From a checkpoint of a small mixture-of-experts model trained on Wikipedia.
Size: 11 layers, width 128, vocabulary 12769, 29M parameters.
Below are experts of layer 5 (counted from 0) of a mixture-of-experts language model. Rows are named router (the router's row for the expert), gate (a neuron's input weights, with its number), up (a neuron's input weights, with its number), down (a neuron's output weights, with its number) and show model dimensions 0-127. Each number is 50 + 12 x the weight over its row's rms, rounded and kept within 0 to 99.
Before each expert's rows: "comes before" lists some tokens at least twice as common just after its tokens as in all text; "gets" lists some tokens that make up at least twice as much of what it gets as of all text. This comes from a sample of Wikipedia text that the model never trained on. Tokens count by the router's weight.

# expert 122
comes before: " |", "',", "'", " /", "6", "9"
gets: " ", " 0", " (18", " 1", " 3", " 30"
router:59 36 31 54 54 41 54 30 42 62 37 58 47 36 30 48 49 63 55 63 53 57 59 36 42 22 59 42 52 66 39 73 75 51 53 67 46 35 52 42 37 63 64 41 43 58 63 62 65 44 29 40 37 25 65 25 57 65 66 60 40 42 43 48 65 60 41 48 41 63 50 60 59 39 45 63 52 32 70 36 33 41 62 55 54 42 44 38 48 62 47 59 77 57 54 27 51 44 49 76 60 58 70 56 49 39 50 61 48 50 58 49 57 56 48 42 51 62 55 41 38 63 38 31 63 40 34 62
gate0:40 64 33 44 55 59 31 59 70 61 37 62 27 38 51 43 30 49 51 78 24 59 43 30 67 45 44 68 57 54 49 70 35 61 57 54 50 52 79 44 59 55 63 56 62 54 58 49 32 45 49 74 58 60 63 48 35 58 45 34 52 30 54 37 54 77 50 53 52 58 45 62 40 64 50 38 42 61 63 48 41 44 53 33 33 45 43 49 46 63 25 41 60 48 64 45 42 55 41 63 57 47 46 33 42 57 38 37 43 62 54 45 77 60 45 62 33 70 26 45 51 51 42 38 61 40 46 49
up0:45 59 56 42 41 46 67 31 57 55 40 41 72 65 57 39 53 27 45 35 44 50 49 67 30 49 27 56 73 38 32 38 71 41 64 50 58 64 52 32 61 49 43 39 84 44 51 57 66 68 45 53 49 30 50 43 57 51 42 37 55 48 35 52 55 54 78 29 42 40 50 35 79 57 45 47 63 43 59 57 71 52 38 70 46 61 32 39 61 54 47 45 57 57 45 75 67 29 53 52 32 57 41 60 63 43 57 59 49 42 58 60 49 44 45 38 48 31 48 59 35 46 37 61 53 39 58 38
down0:37 65 30 57 57 28 50 47 44 46 63 57 65 63 47 36 71 29 75 38 40 63 69 79 45 60 59 60 58 50 24 36 57 59 37 47 56 40 61 53 40 52 52 38 72 60 49 27 51 55 29 57 51 74 66 46 58 40 32 57 54 41 27 39 52 59 39 56 41 41 60 39 33 52 39 47 45 35 61 53 60 59 44 58 50 64 34 57 47 52 54 70 43 48 50 30 51 51 74 56 71 67 45 39 43 41 43 50 78 57 36 52 58 33 58 35 48 59 54 54 58 45 54 60 36 36 39 51
gate1:56 39 51 68 57 40 54 39 48 37 59 54 52 65 40 47 66 45 70 62 36 41 46 52 43 38 59 53 31 52 40 56 47 64 46 38 45 54 56 42 62 37 47 70 39 52 48 46 40 59 46 54 51 31 41 39 49 65 51 53 71 57 52 61 39 54 70 47 31 38 74 45 57 43 47 59 42 24 69 45 40 70 43 57 70 43 48 41 55 34 69 67 35 58 63 42 59 50 44 48 62 38 57 38 36 54 53 62 65 39 06 41 14 55 45 58 45 52 56 67 54 62 35 54 61 76 32 55
up1:62 62 63 48 48 50 55 72 49 58 79 61 44 47 38 47 64 53 56 52 45 52 64 71 42 45 29 53 71 47 47 62 52 48 45 53 46 48 48 34 63 45 37 79 45 46 48 40 31 35 26 71 59 67 39 57 35 61 49 52 58 46 55 40 70 46 51 50 21 35 66 51 42 42 56 72 72 62 63 51 30 45 51 30 47 50 55 50 52 53 60 60 56 38 42 51 55 62 55 43 39 57 41 34 37 23 64 60 69 37 35 44 40 57 24 26 67 42 38 51 56 28 44 58 60 53 48 37
down1:59 40 66 28 41 35 32 60 61 49 36 79 37 32 50 43 65 49 49 50 42 51 32 38 69 49 75 46 67 45 47 34 50 74 68 55 68 57 74 53 37 48 70 45 50 48 53 72 49 36 33 43 57 70 51 51 47 68 59 39 40 37 50 44 51 60 52 54 38 56 51 55 48 33 53 72 46 49 43 54 40 68 46 45 56 53 67 47 45 60 64 38 41 59 36 62 39 44 49 52 45 47 39 63 45 57 64 49 18 62 57 73 35 63 49 42 45 35 41 42 56 21 45 46 62 42 70 42
gate2:60 45 40 45 32 34 53 58 53 59 68 51 63 46 46 44 70 61 32 51 60 50 44 58 65 24 58 51 56 55 63 52 60 57 52 66 57 52 51 42 58 54 59 62 33 51 30 59 28 38 72 43 46 42 63 60 45 58 52 56 30 30 40 54 49 23 49 35 72 55 26 64 57 68 49 51 39 46 48 62 18 30 37 54 55 41 60 29 76 50 50 57 29 38 45 45 66 52 40 52 38 39 45 68 41 65 58 69 63 54 42 37 54 58 60 48 63 60 61 37 42 55 44 57 41 46 28 64
up2:36 46 46 52 48 34 60 33 56 52 49 59 78 43 57 46 53 67 60 57 64 51 39 24 59 29 56 59 39 66 37 34 61 60 77 44 71 35 56 44 67 76 62 67 27 37 51 72 46 55 65 55 66 55 63 58 56 55 59 54 37 35 34 48 40 46 45 48 42 52 54 38 60 56 60 34 25 63 35 43 52 54 57 47 44 83 32 46 43 57 64 70 26 49 31 62 52 45 54 41 49 42 54 58 44 50 57 54 48 32 47 46 44 34 33 59 44 48 64 47 55 30 47 58 57 42 31 44
down2:61 63 49 59 37 45 22 41 26 43 73 55 55 53 44 29 49 61 52 46 43 64 43 63 57 56 34 57 53 36 31 56 37 73 47 37 48 54 47 27 43 34 30 49 45 25 64 34 45 47 37 47 56 48 80 45 38 59 45 52 53 40 57 70 33 66 54 55 58 47 64 63 46 86 45 51 58 59 46 65 58 59 63 69 43 57 61 54 30 20 50 57 60 50 48 61 49 55 41 50 56 60 49 59 36 43 66 56 56 52 33 47 53 37 42 64 61 61 44 59 42 51 39 69 32 51 39 39
gate3:44 49 59 45 45 41 54 64 57 64 59 38 67 44 42 42 47 52 57 27 62 55 49 45 92 67 52 55 56 44 56 60 42 62 25 63 43 41 50 49 64 64 65 59 69 47 69 50 54 29 30 57 61 62 54 35 54 56 51 48 53 39 88 54 50 38 55 49 38 48 44 54 52 53 20 61 54 53 42 58 55 48 45 45 38 35 50 27 52 54 51 33 63 58 53 53 54 35 62 55 33 47 31 50 36 34 26 57 44 37 66 38 57 72 51 39 51 43 53 55 51 64 31 31 47 71 40 33
up3:62 42 54 61 41 47 54 43 43 60 57 40 62 40 36 74 34 58 86 64 53 37 41 36 31 49 49 66 52 38 42 51 37 63 72 31 70 43 36 65 51 45 73 43 41 58 54 70 58 68 70 67 48 51 55 55 39 52 43 46 45 49 75 54 61 33 41 53 47 55 78 59 59 37 52 61 21 51 49 46 37 51 37 56 38 54 55 39 39 43 77 55 44 57 33 45 37 49 49 37 31 43 56 76 53 32 46 49 49 62 55 30 46 57 53 42 52 47 65 59 30 43 40 56 44 36 45 44
down3:59 35 62 56 41 56 65 57 53 48 24 42 51 37 52 35 38 72 60 39 51 40 35 66 63 41 66 62 59 63 51 48 34 50 50 40 41 54 57 39 56 49 49 45 42 41 30 39 71 63 46 39 47 59 41 38 46 47 59 44 39 46 59 30 20 49 56 76 41 63 65 43 56 60 48 32 54 79 52 46 46 67 61 60 31 63 62 56 44 51 56 41 45 61 43 35 61 46 67 52 67 39 65 60 44 66 58 48 25 44 79 40 38 64 40 58 45 56 72 43 29 52 38 63 42 56 65 33
gate4:69 49 51 46 69 38 53 38 50 43 58 36 42 57 56 35 49 55 69 40 54 47 54 61 51 36 60 28 34 57 53 71 39 59 46 60 44 46 65 39 68 71 57 71 48 74 70 39 38 38 45 67 50 32 51 31 56 43 55 53 47 60 50 49 27 61 53 17 52 59 72 46 65 24 39 58 43 49 60 73 33 53 40 77 49 33 39 70 44 54 56 56 30 51 36 48 47 66 41 58 50 45 49 39 31 48 39 58 41 46 54 52 46 62 72 44 71 45 43 35 55 61 41 40 44 55 39 45
up4:64 60 44 35 48 50 38 34 53 41 52 32 35 64 37 43 62 58 52 35 55 42 65 57 44 27 54 47 29 63 68 66 50 53 53 64 47 46 56 59 48 59 60 62 33 76 67 55 41 28 52 47 67 42 48 46 69 40 57 50 50 64 74 60 44 57 53 33 65 64 60 24 67 37 33 47 24 61 59 77 46 42 30 62 44 47 33 52 65 49 53 43 49 52 29 57 61 59 26 71 61 45 53 38 36 41 54 47 49 44 47 42 54 56 70 49 66 32 35 40 44 62 50 33 53 52 41 51
down4:54 46 39 69 53 49 37 63 24 74 52 57 45 56 36 49 56 45 49 40 47 55 56 67 48 58 42 65 39 48 51 44 28 50 25 56 38 36 45 47 45 54 32 59 63 44 46 56 52 40 51 64 62 41 56 61 73 63 44 52 43 58 57 80 53 43 53 69 42 49 61 56 60 56 23 38 40 34 43 50 39 51 63 65 69 61 51 47 57 22 34 19 80 53 53 57 51 43 54 33 41 55 47 30 50 69 46 40 47 40 33 47 58 61 52 78 54 44 51 58 47 55 45 30 62 52 25 52

# expert 119
comes before: "\n", "|", "-", " to", " in", " by"
gets: "\n", "\"", ")", "ed", "]", "ated"
router:56 50 54 57 39 51 65 69 53 25 51 24 45 47 32 55 30 37 42 51 44 49 43 57 40 57 52 56 39 38 53 41 58 32 56 44 47 52 54 40 49 47 44 51 68 78 67 63 56 55 64 53 49 55 54 42 66 54 56 57 46 58 58 69 35 41 66 52 67 50 37 45 76 46 59 26 75 55 60 38 37 39 45 65 60 29 66 82 52 48 44 48 48 42 30 33 44 44 47 73 50 62 45 66 58 61 48 44 48 29 52 45 41 57 76 30 70 51 41 56 47 33 45 40 35 60 38 70
gate0:74 37 54 53 63 62 40 36 46 53 54 41 53 24 38 54 57 43 60 40 78 32 50 82 47 50 43 61 60 63 55 56 45 36 59 61 60 51 45 48 40 63 53 56 58 37 71 66 46 45 44 34 53 63 41 46 31 52 59 65 38 35 60 63 68 23 66 56 31 54 54 50 41 48 78 48 46 49 54 59 38 44 33 57 18 40 61 36 46 42 39 61 34 46 49 59 63 56 79 52 45 67 43 39 47 37 50 60 38 54 73 43 65 48 37 38 42 54 46 40 49 38 38 45 53 39 42 68
up0:46 35 52 38 85 63 63 43 40 37 50 56 61 39 54 25 53 34 39 39 45 62 50 61 59 71 56 43 56 45 68 52 41 50 60 52 54 55 57 17 52 44 58 49 62 34 62 61 60 67 55 27 64 47 34 58 42 31 64 64 83 58 57 45 52 40 48 59 45 44 60 49 43 63 65 61 45 51 35 51 63 34 56 52 61 48 37 37 68 42 40 49 21 30 54 32 36 44 57 31 32 58 39 48 68 52 53 47 32 64 65 34 66 60 54 59 57 51 50 60 46 48 44 33 49 40 60 43
down0:55 63 52 44 39 58 53 65 59 64 49 54 53 80 28 44 56 43 57 51 51 26 33 45 40 57 55 49 41 27 36 27 60 53 39 46 66 58 13 64 42 39 42 58 54 60 60 51 43 50 64 50 51 39 42 45 56 51 57 52 44 26 29 43 53 46 48 44 56 20 43 54 53 59 28 46 35 58 45 54 38 63 52 46 38 64 55 56 35 54 46 49 49 64 55 63 43 90 36 56 57 38 46 59 46 70 60 52 50 48 59 76 46 45 46 65 64 60 51 45 31 67 38 27 44 55 42 70
gate1:31 64 47 67 56 44 36 48 55 43 40 41 73 40 56 31 72 46 60 57 70 57 18 65 51 51 57 61 62 33 46 56 34 39 69 61 58 49 36 59 40 49 49 49 44 54 58 44 46 50 47 49 65 57 44 64 60 71 60 43 61 31 50 51 73 65 57 48 27 31 44 70 42 42 51 57 50 72 30 33 35 44 30 51 51 52 25 37 54 52 49 48 38 62 57 48 83 43 46 63 56 46 56 69 45 44 64 46 49 43 69 45 75 29 50 48 46 38 50 42 48 42 39 44 46 60 46 32
up1:43 56 52 70 37 48 34 43 49 40 52 59 46 68 43 54 86 44 63 58 61 46 24 46 40 56 65 53 70 22 53 48 48 46 48 64 65 47 21 57 53 46 15 36 39 53 54 49 51 64 50 65 37 60 36 45 69 49 57 56 64 44 59 50 56 72 65 34 39 34 59 70 46 25 34 43 57 52 50 42 36 48 50 45 53 71 26 52 43 71 48 48 39 48 49 36 63 61 31 61 44 34 48 61 54 46 57 47 54 51 37 56 63 51 59 52 59 51 64 34 31 63 37 50 37 49 56 64
down1:45 41 48 77 29 64 28 43 46 17 61 36 57 47 47 32 42 65 40 64 86 34 49 58 30 40 58 57 52 46 54 53 45 40 56 50 58 32 29 33 50 67 42 71 46 56 59 53 52 50 44 62 53 68 40 66 53 74 49 31 53 59 47 60 63 69 51 38 32 45 61 42 50 46 57 58 51 52 49 36 53 64 66 44 58 46 27 50 74 43 49 52 27 36 59 43 56 44 41 53 59 38 57 43 49 38 52 52 60 33 47 52 68 63 74 28 46 41 40 61 56 47 56 53 63 60 62 55
gate2:60 59 52 39 30 47 61 41 50 39 57 45 48 34 63 70 44 52 64 52 45 45 57 51 44 52 60 47 34 44 47 39 55 45 51 67 60 55 55 44 60 40 59 52 46 48 59 55 28 54 44 60 41 48 52 29 68 39 42 39 34 51 54 50 45 30 57 84 23 23 58 58 37 64 43 58 37 45 34 55 45 70 49 72 62 44 66 47 44 57 44 48 51 43 41 31 33 48 62 34 56 42 60 46 64 48 60 56 88 76 65 43 44 54 42 40 19 51 45 46 63 55 77 67 61 43 44 43
up2:72 59 70 55 55 51 47 47 48 63 51 67 40 31 37 62 54 53 44 46 73 65 59 37 44 46 48 59 54 38 52 52 44 44 50 57 51 58 66 14 72 58 46 34 46 50 52 38 71 63 63 55 57 45 43 50 58 63 33 47 57 55 67 39 70 51 38 25 52 58 33 47 55 40 38 56 68 42 71 69 45 52 37 31 26 44 48 49 61 62 59 44 48 35 66 48 47 45 65 48 38 46 69 56 29 24 37 60 27 45 59 44 56 52 47 44 37 54 54 54 47 68 25 35 35 61 35 62
down2:69 38 71 62 37 44 44 44 36 71 45 45 59 25 49 56 38 62 41 28 52 70 59 42 57 64 46 52 56 53 47 58 51 51 59 43 60 51 48 30 52 53 49 51 64 74 39 51 44 49 51 59 49 50 51 72 56 48 43 62 71 61 67 47 52 64 39 62 42 53 32 61 31 30 63 62 57 56 67 39 37 57 46 61 37 71 41 70 56 59 56 36 29 30 51 47 54 48 49 40 51 56 56 65 17 36 54 38 44 53 36 53 60 44 45 46 40 73 53 23 50 53 48 62 33 57 35 19
gate3:54 36 33 54 49 56 58 57 64 44 66 56 36 20 32 64 45 72 37 42 39 49 43 30 55 54 68 67 25 51 66 49 69 51 47 64 57 29 47 47 57 42 73 42 60 25 50 29 40 57 43 30 62 40 42 56 42 57 35 28 58 41 60 40 53 53 38 51 64 44 38 60 47 51 65 34 63 83 48 63 54 49 45 56 38 54 51 56 51 40 49 55 45 51 56 43 42 58 68 45 78 49 39 45 57 51 57 51 41 30 38 57 45 55 58 52 64 70 65 77 53 52 37 42 61 35 46 42
up3:66 33 37 49 60 46 39 61 59 38 54 60 56 28 55 42 55 51 54 53 36 48 50 49 64 35 73 74 34 44 59 51 63 52 64 75 40 23 62 30 58 58 65 62 61 58 49 43 37 39 50 33 70 60 41 39 56 43 52 49 49 32 39 47 51 38 56 48 42 44 38 48 47 30 62 53 61 74 35 31 66 47 68 54 40 43 63 56 51 46 42 59 38 42 53 33 64 43 40 62 64 36 35 48 35 43 66 43 38 32 54 49 44 54 76 55 63 58 66 56 68 56 41 22 63 33 58 64
down3:38 40 39 38 58 42 59 55 47 51 55 61 34 54 49 47 49 64 44 59 48 49 45 64 65 52 58 35 34 68 53 69 58 38 70 48 45 30 57 54 62 68 75 43 48 51 54 55 48 51 52 35 46 24 38 57 54 50 45 66 47 50 39 38 38 55 52 44 49 61 43 37 52 56 36 28 56 86 62 37 41 40 48 55 57 58 55 38 58 68 37 68 67 41 63 69 46 79 63 41 25 69 32 39 50 21 63 32 46 50 37 30 49 52 73 38 36 31 43 49 45 57 56 47 58 40 50 60
gate4:52 39 63 48 65 55 56 55 46 59 30 30 45 22 52 49 56 60 43 33 64 62 32 47 48 69 50 83 30 43 55 59 64 49 64 44 40 41 32 39 56 34 52 51 49 53 50 39 49 50 36 44 60 49 54 55 68 65 31 61 61 33 56 54 72 38 76 37 54 45 43 66 67 45 60 44 64 37 36 40 32 48 55 54 58 52 54 44 53 40 32 52 57 54 76 55 47 35 44 54 64 37 63 36 44 46 64 51 58 69 77 36 59 52 62 49 36 61 38 37 39 46 29 71 32 53 40 44
up4:62 62 65 54 31 65 52 34 56 47 73 52 54 66 59 44 56 38 53 77 48 47 41 55 32 47 63 34 52 36 48 63 51 66 33 45 41 53 29 56 36 35 56 21 44 37 44 46 50 64 71 46 59 62 33 56 51 69 64 27 57 55 58 74 60 34 59 50 40 45 52 44 37 52 58 40 28 36 53 34 66 70 42 58 59 49 52 43 55 69 44 70 56 51 40 54 62 42 54 60 47 53 47 61 51 33 56 57 65 38 58 34 57 38 42 44 25 29 47 45 57 45 57 59 73 42 28 39
down4:67 49 46 53 48 46 43 36 78 62 60 28 53 62 37 60 52 53 68 54 56 67 48 59 61 55 56 50 37 55 63 60 53 47 42 55 24 55 45 45 62 44 56 56 45 29 15 50 26 56 64 43 56 46 57 39 37 53 67 47 32 60 58 54 63 66 59 30 49 69 69 33 22 40 53 51 61 26 50 41 51 55 36 68 58 59 48 43 57 49 48 65 75 58 36 46 43 43 45 49 46 61 65 38 49 52 53 47 45 37 42 54 62 60 19 49 59 53 65 34 53 44 27 59 28 59 37 35

# expert 50
comes before: "|", "2", "1", "|---|---|---|---|", "|---|---|---|", "5"
gets: "\n", " $", "°", "′", " (1", "–19"
router:68 30 75 49 28 52 43 38 47 23 38 64 56 47 55 45 39 52 46 42 48 53 30 37 55 45 52 57 55 53 64 48 62 45 49 34 36 50 44 65 71 54 54 37 60 51 40 40 48 40 44 58 66 57 48 69 74 39 31 60 40 62 43 40 33 59 53 42 51 47 47 27 44 51 54 44 66 52 37 43 76 43 48 75 35 47 69 46 63 71 44 34 68 69 51 40 56 56 45 61 36 69 31 53 54 67 49 33 44 50 73 43 32 66 70 32 60 55 40 35 42 63 49 64 48 46 44 51
gate1:56 79 55 65 32 48 42 45 50 65 28 49 53 45 28 40 49 30 64 58 40 60 47 71 51 40 32 72 56 43 43 66 56 65 51 34 72 63 25 40 52 37 50 41 41 46 37 61 45 49 49 67 60 63 54 58 57 65 62 52 45 31 53 47 54 56 57 31 53 59 44 48 49 59 28 47 58 68 45 41 42 13 50 37 44 57 47 53 44 60 50 60 51 62 25 33 25 25 41 47 44 66 50 58 42 61 44 64 62 49 61 51 61 55 52 66 64 35 50 55 48 47 57 70 51 30 61 56
up1:61 51 57 68 41 67 66 72 43 67 56 62 49 34 46 51 31 52 40 71 48 42 44 84 73 66 32 53 53 60 47 52 41 66 33 41 51 52 48 26 55 49 50 32 44 46 52 43 60 76 51 41 60 45 44 48 47 42 44 53 66 54 73 65 41 58 61 29 53 50 40 52 36 60 54 68 61 57 47 47 42 37 40 48 62 33 28 64 45 50 24 51 43 59 52 37 31 30 34 35 55 64 34 43 33 48 47 32 63 41 62 32 39 56 58 51 69 37 45 54 65 51 58 56 58 49 65 42
down1:49 45 36 47 37 59 59 33 38 41 38 58 68 75 56 40 61 53 51 67 57 48 51 48 68 43 49 30 46 31 48 35 55 46 61 44 62 55 35 36 39 45 58 46 52 52 46 60 43 41 62 64 52 70 68 75 42 51 60 58 55 34 67 61 65 56 63 62 38 43 30 58 40 33 58 45 49 32 40 67 59 60 29 46 63 45 28 70 48 58 45 47 51 62 57 45 58 54 45 36 23 56 50 39 48 58 79 53 55 52 69 48 36 61 42 62 49 36 49 28 63 55 44 40 60 65 12 55
gate2:69 42 57 40 48 63 63 54 57 44 35 58 39 34 46 39 47 45 38 48 63 51 52 56 35 59 65 45 38 56 55 42 66 38 54 43 46 34 55 61 54 54 59 54 62 43 34 56 69 61 64 41 54 51 64 55 61 69 42 46 53 39 37 41 36 43 33 42 47 46 59 49 32 78 27 30 42 64 64 39 63 43 45 62 30 38 67 70 51 37 41 44 77 40 65 66 59 70 47 52 70 38 38 58 40 64 45 32 60 42 49 52 35 20 62 38 58 60 28 31 47 54 66 72 56 44 50 48
up2:32 59 42 72 44 44 33 76 43 59 37 75 58 76 53 81 49 59 50 44 51 49 42 50 62 34 43 54 65 55 54 56 38 50 56 44 42 48 52 53 35 53 51 40 44 51 44 52 38 53 59 52 58 59 41 49 52 36 41 21 41 65 72 41 52 69 51 58 43 48 54 59 49 30 71 48 37 45 66 67 23 42 58 41 54 45 39 42 48 38 66 51 51 74 30 24 52 44 34 22 48 58 48 61 47 45 62 45 32 57 43 50 38 66 35 53 38 59 59 58 65 40 69 31 55 55 67 57
down2:34 47 47 30 27 64 56 30 54 47 45 48 70 47 51 63 65 25 52 46 47 54 43 47 51 46 51 47 63 22 45 48 43 36 43 61 85 61 53 46 48 39 48 49 53 58 37 56 59 61 41 58 31 25 50 55 48 64 41 53 45 62 73 52 52 50 54 50 49 65 44 40 66 51 24 36 53 63 47 26 60 55 40 72 69 39 84 69 34 40 54 67 43 76 37 36 51 55 43 58 48 69 57 58 37 54 43 56 70 26 52 53 41 53 48 54 56 49 66 58 49 53 49 31 48 45 54 57
gate3:43 34 62 63 36 48 36 60 68 74 27 33 52 52 37 30 50 42 47 81 47 55 43 44 41 35 46 55 24 53 50 60 50 41 49 40 55 58 46 35 36 39 60 42 51 51 34 66 60 56 51 58 43 45 22 57 36 58 53 40 48 64 65 52 64 50 56 61 62 64 26 56 56 61 54 52 37 37 42 40 39 51 31 44 62 43 53 61 48 57 61 41 59 70 44 47 43 42 48 58 48 65 29 54 41 38 56 54 65 72 73 28 47 51 65 58 63 29 67 54 67 50 60 66 58 71 38 30
up3:53 47 57 53 43 47 40 40 35 67 27 45 47 42 43 44 45 57 52 50 41 79 54 41 67 50 42 62 43 38 64 70 54 70 81 53 42 36 51 44 36 40 60 44 25 84 50 44 81 57 59 53 28 61 36 43 44 37 50 39 38 69 65 37 47 55 52 70 52 56 42 68 50 46 45 57 34 42 44 29 47 45 50 45 45 43 55 52 45 57 63 32 56 58 47 51 29 40 53 67 60 59 35 65 41 42 49 43 61 79 65 33 69 51 52 49 32 41 43 44 55 73 46 51 40 58 44 54
down3:68 58 39 59 42 52 69 55 40 34 37 61 61 40 46 40 45 45 54 48 29 50 59 28 58 66 61 40 26 45 51 53 48 35 39 33 69 34 38 75 53 57 50 36 41 48 52 62 76 46 48 59 39 77 49 50 44 48 60 43 73 52 57 44 47 49 60 49 38 37 57 63 51 45 49 86 36 39 50 73 45 55 50 48 41 61 57 64 42 42 46 15 44 51 64 60 49 55 60 66 53 33 55 54 35 42 44 40 68 67 61 36 34 63 65 36 44 63 56 53 40 57 46 66 58 33 34 54
gate4:50 49 46 61 52 58 47 64 46 46 44 49 51 28 83 50 36 80 61 48 59 15 48 54 57 42 67 70 34 46 60 56 49 54 55 53 34 46 46 51 60 37 18 29 48 56 84 34 68 54 56 49 40 49 42 49 61 45 32 44 28 35 74 55 54 58 36 58 62 38 46 55 47 58 58 41 56 61 43 58 58 47 47 49 49 63 67 49 28 40 52 43 33 54 76 55 52 72 38 40 56 48 46 34 56 51 47 38 58 58 55 63 46 49 58 35 40 59 30 39 51 56 48 28 54 42 61 63
up4:44 65 69 19 58 31 64 41 50 58 50 65 64 42 71 28 38 50 58 44 35 42 35 36 62 51 49 66 51 54 51 69 79 65 53 73 40 59 59 35 53 69 53 67 61 55 41 50 56 51 53 51 64 66 38 45 56 56 57 37 60 56 31 14 39 40 54 45 48 50 50 28 38 33 51 42 48 37 50 66 40 53 53 48 57 38 38 49 48 71 65 50 56 48 52 43 47 31 45 40 56 63 52 60 22 57 54 60 37 37 69 52 55 57 61 43 39 27 37 62 56 62 56 46 55 48 34 41
down4:36 66 46 58 38 53 61 60 21 42 73 13 59 67 37 70 49 47 68 62 47 50 63 41 38 45 54 44 59 73 46 46 65 22 32 34 62 48 46 46 51 62 50 44 52 43 56 65 40 59 63 55 64 70 54 50 49 45 62 46 59 48 47 37 58 45 57 42 29 43 35 42 39 49 50 60 54 53 31 56 39 52 45 56 67 47 40 36 69 59 39 45 20 45 60 82 60 61 48 42 35 68 49 36 45 50 63 47 60 41 31 37 45 44 55 49 55 48 56 54 66 55 49 50 54 75 28 44
gate5:52 78 60 43 48 52 56 42 27 38 40 54 31 61 57 74 51 53 38 37 40 37 48 37 50 51 73 45 40 59 42 47 38 57 47 51 27 48 55 50 59 60 36 46 34 59 76 53 61 53 49 59 53 64 46 46 51 48 59 46 38 51 58 52 42 55 46 66 54 59 57 52 30 72 37 43 54 33 43 52 53 50 73 43 60 39 55 55 53 44 53 56 59 51 61 44 30 41 36 33 53 48 31 71 51 30 57 30 91 63 53 53 54 45 58 44 36 41 30 71 66 69 32 23 54 55 69 48
up5:43 48 51 57 42 52 54 42 61 39 61 43 53 46 61 65 60 38 44 71 51 32 41 55 57 25 68 34 39 35 39 44 35 39 41 38 64 47 36 61 58 56 41 62 45 38 55 46 46 63 44 55 63 54 48 59 28 27 51 66 39 59 50 78 69 30 48 57 66 54 39 37 55 44 40 48 67 40 25 51 47 74 66 53 94 35 66 49 58 58 43 73 47 50 58 61 40 36 42 54 33 46 29 56 41 43 50 52 62 48 63 34 42 66 67 44 46 50 58 59 49 50 40 42 36 54 53 68
down5:45 69 42 77 51 43 36 51 35 58 60 52 54 48 56 48 59 38 57 49 56 41 45 46 20 68 54 61 50 61 51 60 46 66 48 43 41 53 55 67 51 69 43 36 49 42 36 60 56 34 36 52 62 40 55 58 38 61 55 38 67 64 49 59 66 17 52 82 49 47 56 53 56 49 46 51 53 59 43 62 37 47 41 32 62 58 58 74 56 41 53 23 45 47 45 49 42 52 60 32 47 59 29 35 39 51 14 66 59 57 52 41 51 57 50 48 53 54 41 31 39 31 77 51 76 32 46 50